From a checkpoint of a small mixture-of-experts model trained on Wikipedia.
Size: 8 layers, width 384, vocabulary 8192.
Below are experts of layer 4 (counted from 0) of a mixture-of-experts language model. Rows are named up (a neuron's input weights, with its number) and show model dimensions 352-383. Each number is 500 + 50 x the weight over its row's rms, rounded and kept within 0 to 999. Numbers have three digits each.
Before each expert's rows: a language model's description of what the expert responds to. This comes from a sample of Wikipedia text that the model never trained on.

# expert 10
Description: Brackets, dashes, number symbols. Opening parentheses, en dashes, slashes, plus and minus signs, and dollar signs before numbers, dates, pronunciations and abbreviations.
up0:467439536528579541552387510522453506486523529518467491569511472413531539526456483477571630547456
up1:510482422524512567540461458456528466471491587511504482558562510510513445411508510563506452468418
up2:556496485468511475499422481553495491540425518395481467470497482457468481498521505485411487463448
up3:447489436550457516528484487461504492536500462464480524423492539508422453654460524479534617477581
up4:549436541487543519460513424489536483507429523515550531517496566505558513476581494510401626503535
up5:548518483560528490455569419531545555522543537483520597437474448498509531539429559509552464496494
up6:548514572501418494469490448525538567488451456490508473495489551521441535530482527471510494497577
up7:539489518504532520534466469410517510430580531479471569468439481590505447485597554400505452551453
up8:532503591510503501604486565505565496485379507528532467517476519505520538421531448512443449531530
up9:538436578383498417529449465465472453572492503536481553539508462494496506502579540508526508478491
up10:518456450453427492507508542550450492534537438516429517574486575493525471512427476491459509492563
up11:590523546489542541531435470543411403553515524495506459546499421494558384586443453488487443481485
up12:509496501457519521560512439541551571563516565507502533593426526529535530529497531460474517448462
up13:502540499460488420514551541444456462492385491598608560505508464578591527478566473436441494582504
up14:654490551477462523477388572493489468481400581539566487515474485480430512491549535487562505462511
up15:491415548487512536554446543509490435491477490550543560402549437551452561486480484585488417495520
up16:467459635438511577388582440458615517481529482440513571525469509456414452583549481519516493528553
up17:415506495518570551567545573493461618543479470477542484607440569532573446456408551401498583461501
up18:522492445504548600528563578388533565482577536513540514477486574476535509521578483523447517537474
up19:490536544497493532598503546528419499477555544459610454502490481427509522496501490458501511580494
up20:461510442593596603481500558451458495450501488424457446602424482434398475505500414431466544438425
up21:482464617507523472518397480470500447554461530512507499436488480524401405545597460457468552538513
up22:530505501509498464439445519524562552470510570515527581513552587581480536528492440472476451490544
up23:494570613548551582494466534564601570430510500497498498589533509485450456532618535464474528500514
up24:527530464418522553534617502424454556504422272536461532513555553567475433510427495442529473486504
up25:470525470566449488375494510403423460560559531525356510498499410525611456483477480542430493573441
up26:470475564561421554504455476489465485535485474525422495404501493476557471453478474531542506496455
up27:498460554504488452478495480468502516426377549460458485565430467515495482567523520523514488440500
up28:514401484401498541511614440497484407467512440481473472546506443525552464525462515533482476543524
up29:414449485498534554532542523497397501390425562505530563566568513503595494394394524460456542466511
up30:547503587546462478524507570555471479532577527472583563432519448577498403511436494500495490424519
up31:511429494519578462467551573532541504643535499554507498525480471535457432451511450455500559663553
up32:364431591430464526476566424512552556498507464414468482486533523491501504464571473487539509536504
up33:505468574515487544453501401533466523452550466487533533526471599513531441519459497519538485533569
up34:507503478446453530404512537536529511430536528529547532483505386517514523510557554566459406487547
up35:512492515451461508412483489537434562485532457597528485458426508480508371523442425487447467582484
up36:495484415503515489518432454507503572477516526528510501492505432495573478495332488463489449454536
up37:514499510520518504444511416451544524495408493531506408449513487493470400552550563452502459509516
up38:507507485462515460415425408507536419455470511497510549470525559557566366501524533436351557519578
up39:480441423444545462487419487494560518478522531546492588498496463459446502512516423475403561519503
up40:430504515496494472450472560480499541563370488520540451460475467501460544447463499413472480483539
up41:528489479587489471439466528509495565413500461544603431537422487551534481536438468545527496442567
up42:522502504560510370531501610430514439485530547571483535429473482501597408512523575504483492521460
up43:536520492514454426536511515514487574507424601507601495508515518558498468518476439544524477609484
up44:520474489370512455576465531555438559484505524498424532466554510455533439605551556485499475527525
up45:436442476420556551550466527538512518494510575493456587457517480456479441446523399439554489497545
up46:464528541510467452529483560544480585539462495442527520515497491592550516531510450494517497492480
up47:517539444617535519491545538536544514498566586464539521524586594525484410466529488413464400498475
up48:514455551496501504436542544488492516417478448549533463488507423432548472493483463480529501504457
up49:498446455528463516500631493478511555514545474496526501420497492438515553572485544482501439469461
up50:549585539521483477474486466364518622501544452519499424453460498630502494421572483408526485516511
up51:563490437459499497451597545503511488491471493475516518543433465386431455586514431452505461560446
up52:434423579517588579567436539534539535465447546539526491477484483477499520540521413512565460464510
up53:627455522509557530565488562509432500532522558537528561486535566519494484647508456537500571486522
up54:479507554481468532497475592439472617413453612410497535552560626507474483465504507444466496455478
up55:465513461452602486569436495450475527537485461522516421483502432466478448455473543518564531430545
up56:497613500556468551496435401463557556484531449485551497620411581526488462517567476537472465565537
up57:551467485509384531472373487456495500517478459531545552460580389471541506543511458540417530464505
up58:457448476558499442517502392469496573513489533441525540552506419487484510483616523531475498468472
up59:526526482477469474385508582518485555526555500516550506487522447454489441547586431465513523475535

# expert 1
Description: Lowercase word-initial fragments. Short lowercase word starts like d, s, w, p, st, sh, ch beginning common nouns, often in taxonomy articles, e.g. sl-ugs, p-ulley.
up0:504461443465512564507457529553623526461560446608500516463489578585455443486552455500535503582519
up1:553506409495595511455509500444460450441443529513515598554523438489552501580492459471543377596468
up2:463501482509458523519475498497550506512440543548564433489528472448526506527498484525636593470541
up3:592446545567491431485471502563506557419514520545416540557435538498574431496533502496507529415472
up4:493436507434475516550500495475456556527520489520452487502420471452512522581488528529565529526433
up5:494596555503506515486568455420483513491499453488537450434609539541488456541484517547529552535471
up6:508547586492530422511543493568513503579556479524516433462437508461508459463528511448467411471583
up7:491538475499548462542497563478475556510492473444580597505506495526530444484451540597547415397507
up8:534477463473531547526523449538480484531423506495524481476514507476502447585485456475472504535502
up9:494512512439531486535504446476545509482580439488445493543403523429461537513402540591444503417555
up10:497458470538513451492424490381544573601513438472582476532475538455529512500478538433547547536537
up11:544463429432402555455585501537505512421401590495528447350443421372507481400555484515493494596473
up12:467638441460502496463534512520509463522482446617508452505499529413557546553422493596495540485552
up13:501450528490537493505478513509538533475525434561548481487599465477554440487449484428444392549461
up14:474550368573493548423465490498491584451388462422453433555508488522439409481533459477554512482575
up15:575485425516577431554497574447465442601559507546547489408572552483497388438524520483471445507492
up16:502578573534547548488510359510467439465562499463534460426510477519425460551476515404633394561511
up17:454429503500478566468475529467483533423434508474530532488581479488594493554554535535539527504407
up18:366486536442472522498480521473503532548420484477577471519509637543482465529467464459439441472474
up19:553571471488470462357491454455490482531564431499509492522484555525483488381499531435551505479522
up20:475423502481517567502469541525545464495460483403542465448542572466490491404503421518493558521526
up21:454446525385501454532526380474661532479489524581494515488495552478486497523362522535488568496490
up22:523494462496449522441382560481445605514593569419467483426504451545484419477445541515526478484538
up23:463566543513554452551593503570454546532557544561479508538441513560455430508575515477408525616352
up24:497469552482508510460404510568403517476483551494517542432480491425514594482555495489464464465555
up25:466470435434537507466570534500509439542563447532501457563525518490397466455416363437528550470531
up26:408521475499552493484474518530592523506510500531554471491552582605485554527431443455521545544549
up27:492533450408462439605535448440549566411557536449505471463539347454524462475535594430476571469506
up28:495555579500570597516523559458506487627511459535511484523482598573461461434574441540479456504521
up29:549557486468511541576541476518521573439471576491584477613517387553563475585509507553533498503542
up30:515445504505487540491574481503516510456540479488474589537419463481537487568397389508478518522462
up31:470529527501541557427600499520497465557428455508471449596478498572578501422452487499480545531440
up32:444471460396466454502441550461431483557515502510579520480592418418543505462450449482487330473578
up33:464516508472497443489563488505534547510529505531492523546592506612462561493420456530457454526396
up34:448410436485499566516579558441434459473384529523577415468560420408412495529522421468452532577451
up35:482462393463448555540523434479498482560520484503579487520479526497472480577478502463495453528483
up36:578352503492487530542544492448424501466460456505483560500482540472546507401564518555483458529517
up37:570527429480449401424516487549473469494473496519591550551521520455463435461411468499476560532505
up38:449512518552537450467478509474530627429514610437549474532519583483430488537560586444513511415508
up39:572477474510492553535509512461560497580553547541498546515425519486613369501498425474449470500545
up40:450482533498577506490529540520465456474480548428489536573593442473532478445495404453536440625503
up41:468522476491401509494479431566450501470493441552474466442422502463491508384410582481421506409496
up42:548466534543498589521441531503453422432478509397504490480545525551513539503459414514529486486450
up43:439534480515565550473586507553398488387574490456561481509436444434544494505520508511488532519566
up44:551443511451400531457517531486493495487483631522581463463494454565456504537606491580458476517469
up45:530508524404492555520492489531483514551387502612435483534507494597485532579476536509545535471512
up46:472583498469529548443448514516440465551563451411557524547420449499521518491547499460448374517622
up47:497533589600436412445490404475472582467538574544420516446515499578598535533589593523510480468423
up48:443527520527534422525467541556479536522518433504536502495451524508499472528498588494490590445550
up49:522514496498487596495565602511470447534529434408492541518565471521468506467515465534579533537479
up50:476547473514512477505498476543555584588444397538581482517409539589501475571486571499462547460576
up51:523481425485533585468441448442465533531478506509564572481544496517506488470622514501463507488578
up52:617488418541559630483558561557446513537438537502485496515581451492539534574485449599526464491536
up53:488482569490523471496515552453478498461438554465457493459435487439487449548439528503416481572419
up54:519545481556553462508462556447502453511505538442556482479396479463507391542443529554456497529562
up55:485473492481539573477485520540475484496465460489563457578489520491503448497532560457558488489397
up56:518431525504490497544470435493443480429523507477488555419479559509463468561502483536539494493526
up57:475584575536504566502443510422561524572491502481399437463525495563562533511475579580578506549543
up58:451514483425432444503468428527429494515537472487459443523524431532476505568533505461444513528454
up59:552545429542456467433538509456581548572489427424542474493450527549451472621455525447648456483409

# expert 5
Description: Foreign-name consonant pieces. Inner word pieces such as est, ov, v, iv, av in Slavic and other foreign names and words, e.g. Husárová, Destiny, Erevan.
up0:546479485501624502441519522486470451422528509441516492479523575434457489411527465501477522484527
up1:519443446508481546476447483545478445475519452557457523547443561545478535546518486505487460497451
up2:448451514585510536529523570418457418612528449570508461493555441481513535485454438570459555471431
up3:601510525559450573583454464515512582447534512469531511506515465453527505495483651501469503560432
up4:495529551414441453499455529619503467559517526495494510563504611520524536585444413568579500431528
up5:577514543536394506538532445414574481571505535568514449405415523598481468513433553517492566547543
up6:475511472535522495578517474516548545496486479492566505477516540546521491491565526576458541441506
up7:494555539542491480534537476445504546539575465563528481460547588485487508531429537535506530489512
up8:462538462523490529492513490499543554479542588484562581590531541481499480486476500506465470406611
up9:498578551504438463455483591513527530516472547505575550423515432460518565486475497451523503547441
up10:563417463494538451511617531499494525506423453504552549572538503546501531489501552517510460521439
up11:482442491501518486471425503501560544463527469559505458470478592492505491507519488507412516464533
up12:496438473539430542449591431448503449573414530526500479541497508461497473566521506571524470490563
up13:517450462555509585498456575524520495439522472487500536500440546488525514406557578516449480542439
up14:436507513479507471454490447542496591442527478532466479477447419454489517408445442478431537459489
up15:465516410465486455484538482371504412474537515511529494525526477549515458469639619558547465566532
up16:503519499460485482525461490561523489475403477491480451511493492476502440550550506538522523441557
up17:549503447543536453426529543488560618460486512494522446459471490521534499497529478548494557509441
up18:491558499496515439438500496383502520409468442503550475392571513534487529524484402574484467463454
up19:522473446495377546518479400553499515478552544442546459543377580487479551434557451469559533511432
up20:503533505458518494480428585496550431563421439546559507521522536438447470457437493405447491399456
up21:535489539593426468526507550468465500434472593466517439512502567530512442495490438456546450546489
up22:403508573458554518489498564512497522513481500479488501523529471492518533419589518536479483445558
up23:515415494489472531474499420579516476487474496533465525473419539490428442480372453570539489449460
up24:459452564596503450461486548557547438534515462580501466508484554543447444523535461520603568501433
up25:557509435507564457535640489514452463446470512561516535398429431441481396439470531611560571514608
up26:469449559508450519517451550510409465501528504488519594454458572548518510523451390554489576510615
up27:576528476497437494520522555476435565555409416491457478537358440434510522443487473546536491559541
up28:596567460519498521579587395436479539538502599507467600531375420433458511556417535547447520524556
up29:445511559462495477535550542461487609470448501646444520509478515518521584491565537440524440525461
up30:602479473513492542520522503578435514459441591425546549509543534538439485609509458472497532492455
up31:501436490509496410544529479511460528562503499509476437467499533512389444597498616467546569500480
up32:506466494503436575441440470523515561459468547471492525498491455516573436506406435479537455459553
up33:481556565392509464545493548466482576473433516448441567467616430554553479510549467463508618546457
up34:533575509515479527555553460579505418511519513426492479482585452495538526471495488498495469425489
up35:563543540521460463495441550485462544478478531485484585501494482506441590561533440404510483483527
up36:418520447546566439485541495551432568519465488537425553501539495442560562502629502505535542416501
up37:477584528430505469526509476522556510452378551554501469486586489515484474516487520479542582538499
up38:469522538473457576576462415503565573541541514523559353420426513496483519495556471481538559481471
up39:476449645530485539581547463502428516493540456546507502478510451470524475496559486618548472469492
up40:554454429526489476548515486419537539502519584535545487402420445562524594468451543470484590461494
up41:519540576572570641455465562551453537447517546426501476532553512543473542504459517524543517464486
up42:586494494441562468420563442588567465416583449575517502478436482493491535513558468496481523460573
up43:493568423478511546541518471453333552469478490477547519478575484603447537573520504465494481497488
up44:538586509489461445460451561537468525514597532506522606487522422502412476486507467512565488512533
up45:492555486566532510556557540540519536472502561542452464516446486528462559512502507551491466552434
up46:535563511565404430486429456430516488534479410534525560518557530527455490434462472605563471605511
up47:520518499451458451425508546521519456456482502453513509438467618490449548473527511550528565568470
up48:547548469545434588496517508511604549536537514429500545586551516371498530561407503516501454479403
up49:506491518496432573540609466535496484459467477461535531593474506522501443443500445495490428533509
up50:554437527402511512498550521448457506499474422572608527466551527494506588426495510496447507587496
up51:603546482426532569449467595519532473539458412477480481445555468422513525473532531488452457521401
up52:452523561567425546569546475540442389500466426558558465465466514563530506436582517460543523515485
up53:620506489596453572482552507466436503462536412521537506469395545470474450507477439523485541508563
up54:573531462435462449534474516483469567599498493600548471484527464502510490524457508585343506422470
up55:508568498498522503494532448552459604497472482457530549511511610503565473530488495508512563474438
up56:591433552534550531412507500529503526558484508406413546540500564580467509508506512507547366417485
up57:525540576478484536524535537429534520472467545483437525530423464590550539546404483398421439474460
up58:460588549393561535476445450489458577490464522515377438539484452461501543490490484508535451509462
up59:508545560526545537436515502599589496442482470506465458513510483509499465515533456573543588525447

# expert 6
Description: Infobox colons, the, pipes. Colons after infobox field names, table pipes, the, closing quotes, and sports or chart words like World, Championship, first.
up0:481473563560490481475618494380481512476436481551559507504486488463462484494560603420495515506487
up1:584517476524518416492418445519530402521498596476440477416440397556591562524526544488424523451446
up2:477614518298574519532495519511571520514458479515562506500503511546511421516467460451454512462487
up3:544428520410504507407444484431456571574544443494524503505488579554500493575554451481556639451530
up4:467603556433499540531554396545501626573549545574472490510488466514552451556489531547515486458398
up5:504527522609537623407390525502494466523437521467521486542456520459485498422532520473485400515483
up6:480531517510512565528512570466545547495475564529431530537446468508536522442472568450400501441533
up7:474489511381463464480552405490509559517449500501457615537462537458504510506574498515413486539416
up8:428518547424439565397454670488504536528489585550487452405579599495476520528538441527501510419526
up9:487538542523492538581525514448440543443503439515560460495439486557580557544478481492518482437533
up10:475474422580540523487555518538453520439535563506527515518510529493499534514397393461500495557569
up11:593510579576589474443475422538536516445550532544492454433487554528429475524426540455406567605549
up12:552500468556424489604488458505515504479447560545565506546534486531551458470481497462449468416490
up13:461544477543404503407449480476569560581422424450576477460468538458471496518496526504470477464427
up14:477511423499356421496524496462493508471478459469459436512465472527443514449486516632428397523552
up15:509516466468516443453442513560473521451490432479489416496521489568523497524460470480517460448537
up16:484518590542450469558454577417459508544411509513445421467553479478541448447497518581479511486518
up17:517543514484512516464467491526560504475461523510485528505518482453470453554490460471584515514502
up18:502586446514604511487511592460492414426481505446512468531541485488484492478511505458533501495530
up19:482632588545537451560475422540516606419407521499595533549483615550504443569506474546458492388462
up20:468503474492467525406460473415475412511534629527494460503436497564546514456606559499506472556516
up21:522515584460542422442492469538532526523489483531538581495532552488583534478549574484481443576525
up22:545554468445523559528452459555536513569555439489443462393439469528452513481487476453491459443567
up23:548579604566480442493542475500566475496560452508539450414483548470531542539463561457547528540522
up24:662537535471447526501484507471518572417559617444527495478486415420527534519413461449559462576491
up25:604519478456391529539537569463542497491522425480556469481544482501508531539483470505611488439495
up26:498478551568453537476478511543437614450576496527498429558521477498556503371498528493429517529541
up27:549539512512464550459584500433469531449516506484610520482407538473515521510606492369582411505557
up28:534511480562492577581439587580533464446574387463478463480500458434418560420451508501463568437556
up29:591496530525471566382499473531443556579434486533431431496588490549656492476396552535565523468539
up30:493459421508479472508496492399586513497464450439437451455451444497518551476571520503485519571463
up31:512467418520554458471436562531562571548511511506490520531436440483423442532429564398462423473507
up32:508506516467502441488596418513514523462474495556602534487501525531517500519488525459478467565484
up33:496564542481581518525585489458567524562516475524485438501411424469547551581429507502530460549542
up34:389562473539546438438504419494452547470522459525508473623490467446552561480482454535520538494510
up35:544523513479412516451513474546382516495468484590494445519615422587451471577487438498469594517467
up36:481559585464533413551489547568490475512518390566555482464467472508572433469507486547590445518507
up37:539472484530541477548498458492441434456470536495593594422409483397428523452435409575412542621531
up38:534506592514441464367499492379550519497462460515427482479412553537556522599579518494538467426478
up39:533402454430578503457487498523467474572474556511544507480440533487557448491550446516512512572414
up40:590513536486537530458490530523462554518520478542484447450602524395467454421381414428446563491464
up41:457491542447460561477474473493507483461491489589461559449490613516533497463469518372396563521464
up42:553580442528503485400506390622513434519526566494485509474458463549519437441516573476481522436535
up43:530538491487368500454422458501558442524487571429544485433459594497426468591492535470537433453502
up44:532474525499525505495472479517597398521487548539478511456386450425542436543530485542530469475424
up45:544538462481501423444566514568510512501529443536539579483532390424414486573438461478508467517408
up46:599507562400472581447614581479420477498582441608475551527463486535407520417450556500493527496493
up47:536512518450518541519527508529543448551449536506515527478556496542485442521488421518465501443498
up48:551500517507531536525471493486490533583544487601439482493551407545546623457452561472412473603567
up49:544398480482504534441518404460630544552506483492559472427554479459449595539539508415526550529642
up50:578401479506493602463518563593546461535520504499519426542452513441476566470508508499506508477566
up51:543510464486536470490520432492573501562489484495573534533430499499489483495489561514419457591540
up52:458434467476416508453573433598486563561475468558501486435515497532544475472500429481441634546538
up53:479453520411533502521431483408444564565527475477483477511455537581594490543489450518543455473469
up54:526502441514440603588521494458491551535578422476577480418539533427459495524492539552532482485384
up55:544537462499523427502534501494475540428498398505469509554483581486500482409466470467435575439501
up56:421516561564561562439456444420463579577601518376461511438574556531567514537516521491557434542589
up57:457497459430431479452553477560441493429442539484586476537512516499474447521433479508454525438481
up58:397593491440548553409525482455436510530527454620615604497607493389484397517460496526577494454443
up59:509589539557492462515492486523362551448518524516521435389498477559566475512532470472468404489608

# expert 9
Description: Opening quotes and name starts. Opening quotation marks and first syllables of personal names and foreign words, like ad in Vadim, ah, el, David, William.
up0:430605468448496511570433514546536450408489470508476482608522538491556515450455462589464482526463
up1:487409509535495528571504485573498506471484516478529415491535541524508489494531467533613453493524
up2:469538458504507491488488525605513535451443498517457480514439604424446444420461446473503500502537
up3:505508530529390523469431459524601451471524419624479479536533523536528576452522491450534446431560
up4:497428562506546501444490492541481509476470502486478576370449459614463491535578471478556541508464
up5:619509542491511458521608410522622430481476476488544525518480505532455495407561527600526474402585
up6:461442474612498490537477577496491495534509465490506419438545480376454558551562519446433490440493
up7:526438457552517463491422523571527504406496621419537504505466485468448489489479447498474583478546
up8:506520467494552457479536568475514515439428561433502450601418566566524524476513439449553452486483
up9:541601573534530408538507499433461530451579460545469474572413404510489557515464482479483509512505
up10:468526549478599468558578458560528654534564455511408453574550474438547455431484482511568491510511
up11:542471448484525521482606569530525439449459491413535578518571387506514524490483498450433570520485
up12:437504585479471529442496499548474473453520470388561522517582513464528533572537460495399471507486
up13:582474501460488493519410493528455493529484536500493502518541497473439437500527538411575513535483
up14:417492541495451465575460497501451516484533598533476501531522527470551548516530540502515539544615
up15:472542551540464464484477524617546521554489444448572444536477404532428453558469522524508472450483
up16:580574540472533503522518461496492599573497508438496510529450606430520501486446427423542584499478
up17:550490460494498495506538485541430485477530502479528430491487554450502537512525490472508469476605
up18:546526532587416485532498530477463427496462502505555529516490517607548473439483535443456487545453
up19:520587549441425466575455502499418603460554511536506543429509529554510554450496484464649506511476
up20:542533507500584509587548490484593550440548506490612484467556597530542534480491488558510525504500
up21:470457477514570464500503539438538441521567468528438438549471438530537467495489525524531547465444
up22:428572552488391520458533492502535445487523500571495564553480457519497513613447553487520439461553
up23:506518544549477494587538460581533523415514496494464458543467544449439589613519551449568533494342
up24:580423560525518397488531525483577493417526514460588383462467457483477483471580514555502441549507
up25:447530458529424543603573445440463463467524553540554552496438526523533454484508523558467535452532
up26:454528566514558457479495456552516441495460487484441564579483499443494643569515522614455440546442
up27:465487457553485648433451409614391498522468468576453439496482433464474536561457492486574459469465
up28:430411474519512556532553533559510523425422477586460517539499409515592455507506486515516446417434
up29:577434510382515595559439444547482570572490532590541442583439526516518529451478490516539495462529
up30:456552534541513496558464536507519569517506415534437482431512500471536523465496446494461496484447
up31:469513509577501514564502471435494448554507483501487519550455515569619449501444563549457433558480
up32:449456518421541475494516505518554529477452548549568519482469501495503401587545405569464464486471
up33:537557441491526525573537518480492459368441532546465498472438488524481430512518580518530515453518
up34:573461513523484510576481509458429528486488541442474484460541500527482546482423495504471479402442
up35:508508569518538548602508508570461506500449554363577402564551608527469388442506496531469504556444
up36:496438523520411464451461476498559493524452406520523466529509500499430456552540468443587543462491
up37:510500423470486544435436426519593547581501534486613528531520486576501440483532474462525489552565
up38:503446522520547577429490437479473494486473496572526432606530451578547561491598510505413503613386
up39:501492543566510446468521487504539506445451578503548460536551545501560546498518513433535513527498
up40:609496564402430465579513500417523492435519450580557413523472478563513541482439529468501504526485
up41:536462596617596534506534562508552591439493471570441466542440571421526428380551529501517537482563
up42:538443504464508551580524510451433502496503474488511500484599564524525427585451512504646468498517
up43:508594533362491491406457498558455501500475473518490508526429469528505561540486442371551521309535
up44:543593518496563525556598405537488561476487539562459422516369473519533486478482429548511480688563
up45:596546483478486472495556505575420498517361525501501511511525467450604598447447508522520537468517
up46:514418456487486512557421504435500444676470521536464541522557517465496516484579448535459464462387
up47:432543428545477433520541528469450473494462489610465494503445510560434450467437548526558438565533
up48:470589522396410470476545515586495588372497479475435417549558501464506532513625413485544533461524
up49:437467461497492500511469468562491506426500479451394550509500533540504471473420455469521442476446
up50:500494478496488463570545480616486493581515463496557552509436457491519455466456491538501517510478
up51:494456487437584563431448504504548474470509589474475484487524486527451503501403509485564411497512
up52:497483525520496592524495523538517531600495524474458505567477438446563484508560473558649518463370
up53:552504465496567447536505461555588417517435464406515547554500527534402484547514579644522569423519
up54:534427479422476534490490476504461569570442531456543535434562514367552478474528577628495548523490
up55:443501491407448510477539468508524565453429466470389408483478568473517444477600485540495515412515
up56:601477419528532480507486442527508580503484464470421451570578566471466446480519520484600471428405
up57:494453435536536498418384473475549593507601506492491433474515479468491461466525471515469574474531
up58:536432519397518422486471461536540540551462514575446442491586504484427492426444432508433552564458
up59:522491553395482525522466463438608550549470506519546590488473519466389588496531518541500449484550

# expert 8
Description: Spaces before numbers. Bare space tokens before numbers in tables and infobox values, plus spelled-out numbers two, three, four, five.
up0:500456517490519452505481560456505540635483538544458499487454544502522556532574540521575510501530
up1:394425478465526568441420526450597460521489523433470514533422544446435533474577472460454503446474
up2:496608526509461552459530489434445540476501519495549490503517505511591485440500480595472537413561
up3:441442568439485480517413491520494486585576581425480468589563530505513522560575543572490443448530
up4:469501492437530577469538488441607414516492439493537464528471505400559479435440537442401543592622
up5:491479443383552545493494498445453441443423463521457603553428485391483510499514475496524557462494
up6:410508386526525522541519401372522531554533608534549406513520509516541490581511536471540482441474
up7:505533499449513506431428584520558471473413430569484478492436421338513611428411393510514500515506
up8:528502517536449553455395514547505581466549463496542479486495491455532530521500479480574431525463
up9:505484562551454458524399551457433496517634460540434517521508389600423596498479476471496487481493
up10:542530417531523515457509520452477476474483568511515438543498483552519563440500547537549597526592
up11:578482525561484529545492548530389452509500464462500494515547487423432425599605495473462597526521
up12:557469554368458501431539454406412545483411509487528539450517522552537500587600519422417502512485
up13:410506480381530609432536478471465616402469511438517490518420543444502568506503601507475502438376
up14:468544507455513436450462564462484505410612557478504425519569423581500454493542540418450576514517
up15:457542563512569478512488421461462508539394561461525540475483489601525520494480510419569498569546
up16:534465508508524452491524549574455459494506458561446502580564454509536419505437505488447562426527
up17:572533495428496511450422534530538507509481551472560563508567465554493476430519497414505456450413
up18:561432444545527444424493446529497541505503451602535508472443472475533426496496470416593467488488
up19:535499512599479575474440459506490532531542512540486470603457609627479514560428599453454461404558
up20:388407461470463452562539479541454499511492463397535411562422511576529468476555520529491530504657
up21:477565470514465553450476459466505438472573526592492456481537472519534514476545513560459474507509
up22:500498481594511515605484550477476623470462590471472462391539535551498489543490438528538484507609
up23:570519488491415475514519526517450607480498521427493406453424451502520544490509476493514510423505
up24:536534473508502492399399458543485523451462522533308478583547508618602390438561444573557554499522
up25:507439528453375378512490475467531556406482569579473424481542435379444494555484536428533494448537
up26:397534488471431454544529562644470537429542432498554436447504457576489481499536564526527485453538
up27:520533434484486494474476451480491594470495531467528565471539434521470446501390439488581603472492
up28:521577503464406466458529521523385537517545492478499495562517438568505470433519540547477467439643
up29:553565547476566611568491508489499472454498496538605488510494488410495470597490550471476538515386
up30:645466505542521535550520520475640514501382484507461544486558585427547599518553553490507597498527
up31:517549453468532495456581471427527605477489404549532515549510427539577459505489509507496512500581
up32:483472470416564552505407474508507588473454449435419523530475490584464468522555586487559447574538
up33:598467511569476463443436493476512455483574505513483514581465457551473504508410488471556495444362
up34:443575478482466453528485524468394563510520525492489474581460528441449504569491492548507479498549
up35:561462462411454551482477453437422609430450512470533562495569574456504486494357481549530515481498
up36:463521561575527456439510512494507481398495452485429505498591363545393475551483533500489468495482
up37:522495586472486390533451510477397562484488530578459476513502490591593527525510414434491488497487
up38:584486447419412503417499484537467549554581434464440456524489460495435513478460558418579552524479
up39:421509436402448535515530482486518505571401415496468440538444504466576497541589534545572537471470
up40:483459503564482551474431557554498591459515529518512456406570487466392473456459438548524521526599
up41:609501531502537592485591501434434525462530454466535450436392442477497437552453493474532566520567
up42:472566474568484470567529474454488454513578511530480518519530462542453566454385425468513476464476
up43:473445464524519459534629498455455527569509427513518560505530495525574483541477473444562539544473
up44:359529438499530524500435492434481519464484466527437454453522529529431553527541532523552469444507
up45:475504469553520521482430489492500448450548511514425417496473474403552481585582534417539548484532
up46:538438509482517413483416465523396528389452515476522562496557528459592344551578517477435497555449
up47:583503486502505534471499382499489526423546564539539438564395580498516497508493521442595499571474
up48:500519425614449457450496513513580522474518511516450464540502545504502413387474563415562475486588
up49:527446462597472470556522507511456459471476532456537477553497511569495486538572466523558459456452
up50:493480560511451445523578533445525512463470486582451492523502492457432482521487544472437481470536
up51:564474563569512499437420498488441500528433477476514366461599450471523505463535456492487546488467
up52:483531581475512568466458574480492466438547504486473520526507452463425522602277505478561483521468
up53:481522533454438550542520484601455526404494484528398536506454475534559510393463444568503470626522
up54:472495490539471516476503566391492452549467460498475519374487464481433532555437536588540480504461
up55:520449558518639456484513548470573493471496440507475468612512458514434550496626643515405505490620
up56:542458457464517495498489441517441520572515419497560453436540487419610579563511373529484370530461
up57:513504562500533546476482425482479488521555428491472392463444491399413563494542419466438514511536
up58:539479509486469474553511412447482517559431507470478365419361472418509485452630492478536523509480
up59:518483524438438426554477517502549588513464490423520526450445541523354509453505451441491520448495